{
  "n_layer": 9,
  "n_experts": 16,
  "d_shared_expert": 0,
  "router_score": "sigmoid",
  "balance_loss": 0.00124,
  "balance_bias": true,
  "vocab_size": 32768,
  "optimizer": "adamw",
  "beta1": 0.9,
  "beta2": 0.99,
  "seq_len": 1024,
  "train_tokens": 355800000,
  "steps": 5430,
  "dataset": "wikipedia_en"
}
Below are experts of layer 6 (counted from 0) of a mixture-of-experts language model. Rows are named gate (a neuron's input weights, with its number), up (a neuron's input weights, with its number) and show model dimensions 0-255. Each number is 500 + 25 x the weight over its row's rms, rounded and kept within 0 to 999. Numbers have three digits each.
Before each expert's rows: a language model's description of what the expert responds to. This comes from a sample of Wikipedia text that the model never trained on.

# expert 6
Pipes, decimal points, dashes and currency or percent signs between numbers in election, census and sports tables, such as |, ., –, £.
gate1:504519507495458490536467450474492490490514514510486517519489477491474491530534546499498519519501490541535492541514489485539481498511475459533501499493462490538513531522463498510518505490556440469488553482459496490524478536498504472482498494506492541523510527539527502537501542501541518445494495523466469504498508512473527512502515501519490535469484473506512449482520513526455522528504484496471526503478498467472494462513513472495479465502508542504475534485456482495522534505522498517536542480490486526467500539499494457496557524517547513500532500474508491567517498547515459508481501465517485552553528553483480510535512520507546532496495505490483501485503502497493471506488477497503487481499516480500506551538487504470452487521456498492548498475513541505507533488517481
up1:517474543517502497520519516514494514522495456526448499509545453519551492505502456514476528480523518498509496501462527474515477531534493477483454510495508510470498471487520518470486535455508515506473506534450498496436456496532492486535497489493508488551498513494513502458522486516502468508535485493483501520510508509548502500458485544490498472516470514479499550516531527494555459534509478451498479478460522519494523483480484483531492472511483465542505462491505521505494510465486512518533502485516502475509529483471481528462459501472509455466508475517464475474500503550526507514571501516540491524473511500534505489493467493456465492493493532499498474456481480527481513514511510483502479564507547444459469494482497486525487504486554474504471480503470503487485519495498472

# expert 4
Head nouns, often plural or ending in -ation or -er, usually followed by of or and, such as members, President, Committee, companies.
gate3:519509520517493543497507485523515510519486484497491526484462461510490481510520513422464514517468538515479488480472501531508506482530475485494505509518506520497481529492494455520475520546481481501478487480487472469487508428506501471475498473454502440534491472492523517482506510506495468496470483519488514568539499489475517504502475519547506486475451476471465447511459513484486514492546465518527532534491538447473456519491541513470474505522502524522455548512500535510484505501506527487466503498458480526492501465452487527523450480499496521501487520545527487505460488540495526470493505491493490497492504532476464512541498504493533484496508509509526498484448504469529482532541522539494500527496535484455468492539540517487482475487500539494470501526513525480468462488495513
up3:497498533487499545494481499483515510499491463501515514469512487507499514476500545479490538519457540489501503491445485545502478475502498526524506511507508510515495484515524456515524510522504463515495512446478489456475477449524522506480534457483473478494460479509541501497495503516493506483476447507487526554530525451511487483486516492540539501501496507459474456530473501497501523494549470529528524492464480484480469491497524493494483526507496487515448515482534518519524513469483490464484555500487470491482508475431503527505438493473499521522479576542468453518477483525503529501482516511469479492469471519464452504539482499554500478516512472510481540464416526497505490517537491525486512516494498461479496485508502503504500467461483498483495498519522520513481474491526504

# expert 7
Word endings and closing pieces just before punctuation or a closing quote, such as -ed, -ing, -ations, heard, programs.
gate1:521519493482548498513520503524491520505504489469488492470501464507553500498523498495490521438504497482490455484453502467484485464508509493516491479493507484509476463499551504487459529524495500559481449514505463527487513467491518525481476496493460468452500531439443482492532549524484491500554526494483480506547509548503549513472500498502520493512501478516527486493489453527505519484437511487549475512516469524522501494478480529528495492524491463523486519533498515516497519513536521505492480550526505480480497495486476491487507484482495522492463488490541488465514491466522518494482465485553541484477554432514469471493487471463477443548495477512494465529522481511520479452486487503493505500503520478480470477486504523521513512465552512530493509499509496509505476480527540
up1:498497514541486520496488481494496516487456533486501500488502484510517512502558504452520481474539522486512523459488519509497501482483506492531495495489506457489545483515487493499516508493484494524442459525507523513524478550482507463475490518502463502462520527486481472521518519555507478500532543531493527482511536502521541548496511496532470473552541496475544506507515521533487505473471484541491443488530499497477459468477517499514528497514509487472518520529525513494529498498511505456483510533556484475519468485491480476528532483485487529481491459505530486464525507468492505444483470509464539516500543475507480442507468459459480498518519515512490509487489488504550462415532497495485513505505522472545466485509491531490484526489540497528467490521494502466521439502513513

# expert 8
Final year digits and Latin suffixes in species and genus lists, such as 182(5) or monostidz-alis, plus table rules and parenthesized counts.
gate2:493501487496478527519496468447501546498492548528502526468505508506484469495534504463501508523493515466512485529448503485496466526506525528522490508498506491528526496544443483499507452516531506509468504489498500479465512488489512479497461497502537522484488495519533472560506498486484525537504479466469532456481511461535514558481526526508490514528456479484501494515496532476496517472463507545504467469532494463498490545477516478504535532491498487556508506501521483487484509531496461478493525501506492477461514476553508530483477482534559496472488446515543542537492452489502459491481521490458497464471519536517502534518464500487433516483512514521499518503521534533483513494487447506515462505519492492528536500508527508440499503527483459509508524495466517465510492487485481
up2:552507445540524483509523489552540448538560524487473482539509474512493503504511511502535496509497495539551527510502528530499500478510552507510484517514443476540510496511501488520487490502477488509424486487474525487472470501506477458479499501514517489510459527447512483487496517469512481472519500516516487508517503493517518546533485431483505516503491565549488531483514516501476538459520465482487498539453497500469485492495482482516531465512515513512495479499483532544484479530534545499502479511499524460533514503487546458535512487517537510518481520492549497542482531462459517526520541469475496488486501546495527519491515491496499524497499526485513476502490468531496477537512522491523505520505504499519499497526519457488493493489474566494500487552511495489486504465503515

# expert 13
Pipe characters and line breaks in tables and stat lists, especially sports rosters, filmographies and award tables, plus Won, Nominated, Pos.
gate4:500470474480503490496490485509470515477531521488498478479482470562484479490518521487499540549498536509492522498495490510507495519513502456502487498530502533463508502508484518512514498486526499489510476475482515510479479501504474497534527469527503496518531485490525503508525494468487475505495489500513479507509495505475526498496523510522526491496450489488479561481449504550501493517509512471498490490583496474526505486506479514523486486540557528516464499474498471515531527505525453487544459499512519463533526495446530509500457524514527439523529504521528491455505492483475513529529520519536498463490497524505475509491472573528523526495528521480510550464537497507449539485563533530443497510491465541501500534517497477508538528481506490526506494517447514515511561543476523
up4:477451466488524505496503471483503548484490557496487479496496457504504451473520500524494537504462493492491479494462482510522513525487501443474490474506523494441525487490490526533493513486527551497519486496500513521494521510493520494519505469509471473482496514503535519534508451493460513499463472520507491522479462509482511468513558522502496472514462526507490542478490501538505498473499508468484466491537511513507514500487508507512482452528545478523527528495486491496504500481531473514515508498475540500562556551506511486499471489517513463522490523501513484487499514515462501518504479521531516471505485494475475491503487544522534556506508513487511576498527506496456528471556477494467513492497485517502499536477462487510558539525494486529477504519491466483482610506527501

# expert 11
Commas, full stops, semicolons, and conjunctions like but, although, and that end or join clauses in running prose.
gate1:509522509556516505482489477468479489509486533469499515474474494530563516497504527487505487490495533479542457456493463515533539474540506518517503481539503540532498516475487511520495496553494489512503488487455502474521486514460489514496540473507510523537524492450481517514523506470497484519484516494478498500521460522506468493532541549530483475452483470508487511514482478504488512476550523490521493497524503478500477556488523488496489507490458476515498528501469500541487519506506533439481490523486510511480486490519534458510507504490486483500479468472468513525429541485531522494444497448507512426502554509490509551502455466500451532493489523490482442514507521471528510527468496504472488471466499481526491502510519474498501513477545525511521539515513495506513522537505477
up1:516469452469475470488521510514476498469487476512493511546522509473405491535522471500443520477495483493478532482469546442464482478449497493490495474455536473497524517494511434497521501481493515482465495538525519510464493485519512462500457504487494490453462512503521504514486543526543522474506491485497523542476512500476537507472484477436515512488503486490497478472513539489508449501484512478492523513492529489521536482481473498475479489510519551494499494473511514479506509515508475536505533508513478449491487504493481538501506513505503524473516535496518508455565468506466475456516518531531498535495458498526489469526534543531510499509498460532483490511466475494482480455511485468494482517514474491481538519535531508475511524522492463510472506477522489503485472488499516

# expert 9
Surname pieces and the commas or ampersands after person names in lists of people and credits, e.g. Mc, -ley, Jr.
gate1:508489506524490513474498506522503484540501533488539518447513470529487476490520491548506474498502471523503460521465484467512493515478471466531538463515519522539509509466466517511528517508512459460525523493482500499478534475474485487505488519532471512478494464518523489497502490500520495571499516493494511503484499511496480494531514508486534470478501496507454449535512547501536517455519489525534446506521491500530512516458483507538504509478498505483518477480485501538483527507475518524515523505524468489470469516522503531527494472486505495514478476508533488509493478548571468530498534517483506520500521504455489483502491518510447498472490554523499476492419481531464484469441489514518539516498492508524471466542528505494494528491496483559530541485537514553554514480488491
up1:505432482504478478490505475505493471511488487540506548495499473510491436460503481564536520501470526558514482504484479521465496502486466475486504461479522545505536510502510497518532530505535486511510491469494514473485485507505504489465488457492503482513518502537521543478481507507494486504519477459482485465504471504505476471500487482498481481472485500536468490501506519512530482478565501530484518529486559491524456530499505493559536501512502520504485513541493486537474489484501494534500498528511461491484494531549492503508482500497455492510549453556536469495505504494500528465499480526489516503477496509480515437489475510512461475444471500524474478533483468570492472500495446515476532500504462499542517520485528505499508496508500474526550504495482518541503512442489520

# expert 5
Line-starting dashes, line breaks, colons and coordinate symbols in infobox-style field lists, e.g. Coordinates, Born, Clade, degree marks.
gate2:507522510485525504467547499493485509451539481516458500529446477468492547499443550481515470473524510468509503490492447515526465497538544491509521500501471509499488521463517530462504489545524552502502517554502488482472508509473517542543509482491524516489509500474475494497488469470534522490520516495504495466511556505481469460468477517502519497483472486458551476462526503541492504504480501480465513499528501501522515544555488503518468506502500511583489553523464507550482498466496480473484515496496490451516497521518480500506480511506508524484514501476535528481498471530510504492494468493487480503472495503501479514527462475502490491518443463537492555474458497503507471487543489472516512515492452513481476511514515515521548516499498501538545478527468498515479522490505521
up2:464502451496482487482539503512495488515484536518510520530496513523491481529505441488491506495511491495520466520504505486501525502490497480543482466510510545527509479508476518471501494436494457488521472489483495517501506500504492475527492514515474532493480484520537488477475499493503527502492578515499560467497512472449513525556536547529502467497522481492490477465477474516503507525515474503520476565484509540475453509447497504520468547496472508518473461466523515486523486468495530522478468468474493476463506483521531481506504493470520508512500499484469502521523508492551555457485501487475500522446462511497505455486492459477492485504497513486523490505440503517484480480500499460532488533546510480453508506562498523439519471491482526550488503476530502469498515483497522

# expert 0
Word pieces inside proper names of South Asian, Turkic or Persian origin, such as Raj, Kh, Singh, Bhar-at, Kozh-ik-ode.
gate0:543506526548510520459539487546507511482517506511514515500480491516512471533534480470500477482517518509537515473494465480474490519552518490514482518503503524548447509497529483542520551541482503517509537533500500486469522437514486527541494471520473473506524474495482490427530463505482526492471472513492488495530485522524514495510488540468504524482463455459479470511490553514499533498496498495469488543515488491456510492447452501523505497446476520467498488516481498488480539473486471498551503507506503523508541507468541515456433497472501490475475516519479472511508510504508501484519472482506488530506503490459523499493460520499478522470483478458504554494493483508472520474499466533458487499514537515503478487484466527485499472529484475468479523503483499528528447503490480
up0:498514513535513522496489491522528490474534473498552453473464532495515515497484490503500502495547498501556506432507464495483466520532560509510496506509496484560479493501515498546519511511505506543560539518523502478455510428528516514516515513484525490477480463500515528487516474489506499470482459504480506519502444498515484490506483500491506501479495486441466512541506548482516510482471505520449486536508461499450519486454489502517521488461494494450516501510479547488489526487501457472543533517471469503526525489522556515468464499503519530514474509533466461518529509500499467508532458485496510529516504515458521492497508523496506515441510482469540531508518508508486530440503488506500502523522525524526481516472497536495482534518480476473490495483476500480531504500517495

# expert 10
Subject pronouns and adverbs opening a clause in biographies, usually before was or had, such as He, she, they, also, instead.
gate3:495466438488485486517491449553513473495542484490475457496505460461471517522508486511512468493496517439506503458504463508508502519500527506526496491502487486487471517507536504532491512537516544521473474471491470497495518467543490541482515482500533505533482461482478512437499485486516528496496466510512506497472510540468505498513507492483477521480473463576507509468445504490508460489495489487539477486517543508523478503507450482440509504444554440486513467507480513464463475486519489512516510461497471543537527482516507492507534538504532508468473511535511489495510537481499522495455542475472501532486534479465499519502480521542506497477501516473502495490455497484491510515519487506472509504469493537528495491484475499486461490441518489524505481521536463510491485509516531
up3:500503524510515493477504517474525509516473550450514471462534497527532497502477505520504525529482505489461510524505475473542521483531488494534486507506498508479509534525477498468488492504499497509494492509484500484468510502506453549500461464543504483508477517468496553488502471518510481528548464444458463459521481536512485490489548506492484467535517478536478506542499488533521514491486470483489488449508459508515494522518510494500497514519498488497511547519545495539533540531517486471506500467524556558518497540507501496502472407527474505524495484487486549513491534483524491482508487463471480495507466444467521495499474492458520500497546482496540487484516472542503491530504510507474482463518513451486472524480505478478525507503492503448478541499475495508543511487544490

# expert 15
Speech and opinion verbs and modals introducing quotes or claims, such as said, stated, believed, should, could, and quotation openings.
gate3:527497511513514464495499474503470538547481484502508540474483516492518534500500492555513479484483480507505491484522496494542542519551462516491502497527471488525516481452474497540552493499424465493438524555540507524498480539506490481489513451502471478464501514471530509509503487456480521500490476510496515516497525458521508468500505523458523534471534512446500501498571510490499477519524501506515492499481488493529505480512542524479501509517440458484501503471516492515502491492510535486475506533489500518500426519498494431501496493525460499506470489487469510528507552493508530492474485560514484494539542509500516481519501493491523542489513493535490467503501509508514478490495518493540504447508481459501494498505504485506494489497469489535556531512489426502513483494506474
up3:504510527529510481497501477504541517477518480606527495529483518484490471472492549517528517488500539479510520508492511550532499499498520433555507501510487502554489504530516490532489542468479528521504496470504522567541491482511502498483480514512523453479499515496493503498485533514509491522483514558486502469507498509494524492503500491515508503518514500493515506480495510486487480458537498488505446456521462527432464478505516517506520526480488526502507503552476471489532487490529525476437513527524493501507524517520538456462498512502522478470506485496505544539527495518533512459514496522497560488508527481501539458541515512490499484473429501578529503474510494487481481531528508515506520545502479463504492482493503504512491509498487515484517487476497481508449490501493477

# expert 14
Prepositions, articles and possessives in biographical phrases on family, marriage and career, such as married to, son of, born to.
gate1:496500497498540472470469504509491505504499467533555474528445430505444516519529486496482497497511510520510489492502480542527546524497521510478502503509496528495477526489482499472515546508531493506551472498497538521468464527546475493507496537542516505505510496546492484468512480463500503481458456483484484525518493490513511526518453564496532465524512475517459500479488503543539572471492545563544480488498504509479522508527467496500499503527515544481513470485453519479532486457513496495589471504494491508514524509523518511503480491489499506473483500480510466527528468484444496501504493482486509490490535524500511495498503518520518519559477518489490533503479521506503503501476488479492471541492515504476479502534528522500502513489522494504532534514530530523552479448512495
up1:494483502544510495466432513482514511515523465536488487532447484488465503515508504492499476523550554480531472499481481546482511532492550531496499512514495510529473485476465477474475533515497505497518496495501514530466502517524510483474519501498507527512498474511486512506511490482503490474477437495514482526526516473508491514489452525517525503485498508516463521483513509530513548473484524521516490491470503534478497497519492514475502490542532505510524440519473504491524469454506473484511470492488514488500476492556487481505478488479510537504501484437523474523554456488429481459504470474470490479500526515533485501502501519488512526530474512512470518508477496549555535501466516496483459545533478467460476529531527531463470551513534486501549522497502498491522457453491530

# expert 2
Words and prefixes after the, of, in in technology, product and weapons text, such as nuclear, Nintendo, MR(I), trans.
gate0:531510485532478499476494476530472498512479494514502472488494473481493511532465505497478494416458506452467504453484442501504505501505512525515488532521445546497502471506529498497518483500504521480536468546516566505481521524479463506557478503500518499535477502501492493465495458456494489533501508498526485555493510496469519501546504490487534470542499446498457456483521515502527526506442479513485459488487528536522466539539459525516476487498490511513505511511499466497496520521476536481507501499464484506481499510505497498476501498499440489477464496517502495538545512491518546541501528525459463497485497496480533510480488535510513455531508500517452526489493457522500518504495504508471478507479499517528529500513510507475457468483463494510500474480566498493477499470454531
up0:486489541460532476538519501504498531477535494486516523523505471505504509467513508511532508544546491504483492535512566498518527485506490479508539463509508464499474516473483521510482544478474491494499481469460468492491517457529490492424496516467510510473500494465517479460554538524517492517479481505455481499497489475515491516433525511500478506523469537519543503469476493489490468521553539502533545508501469493490476473499523473471517484496524450494499508470504516522508512487541486473500508540543485506516491519518472532537487481513535531553516535505554507450440516503483492439501456490525528507510496494564481512506462484490508535495500487486508466503525530470470516512499509513504516513487520494462486449527490506520511502520543498492520524496499494502519504476524454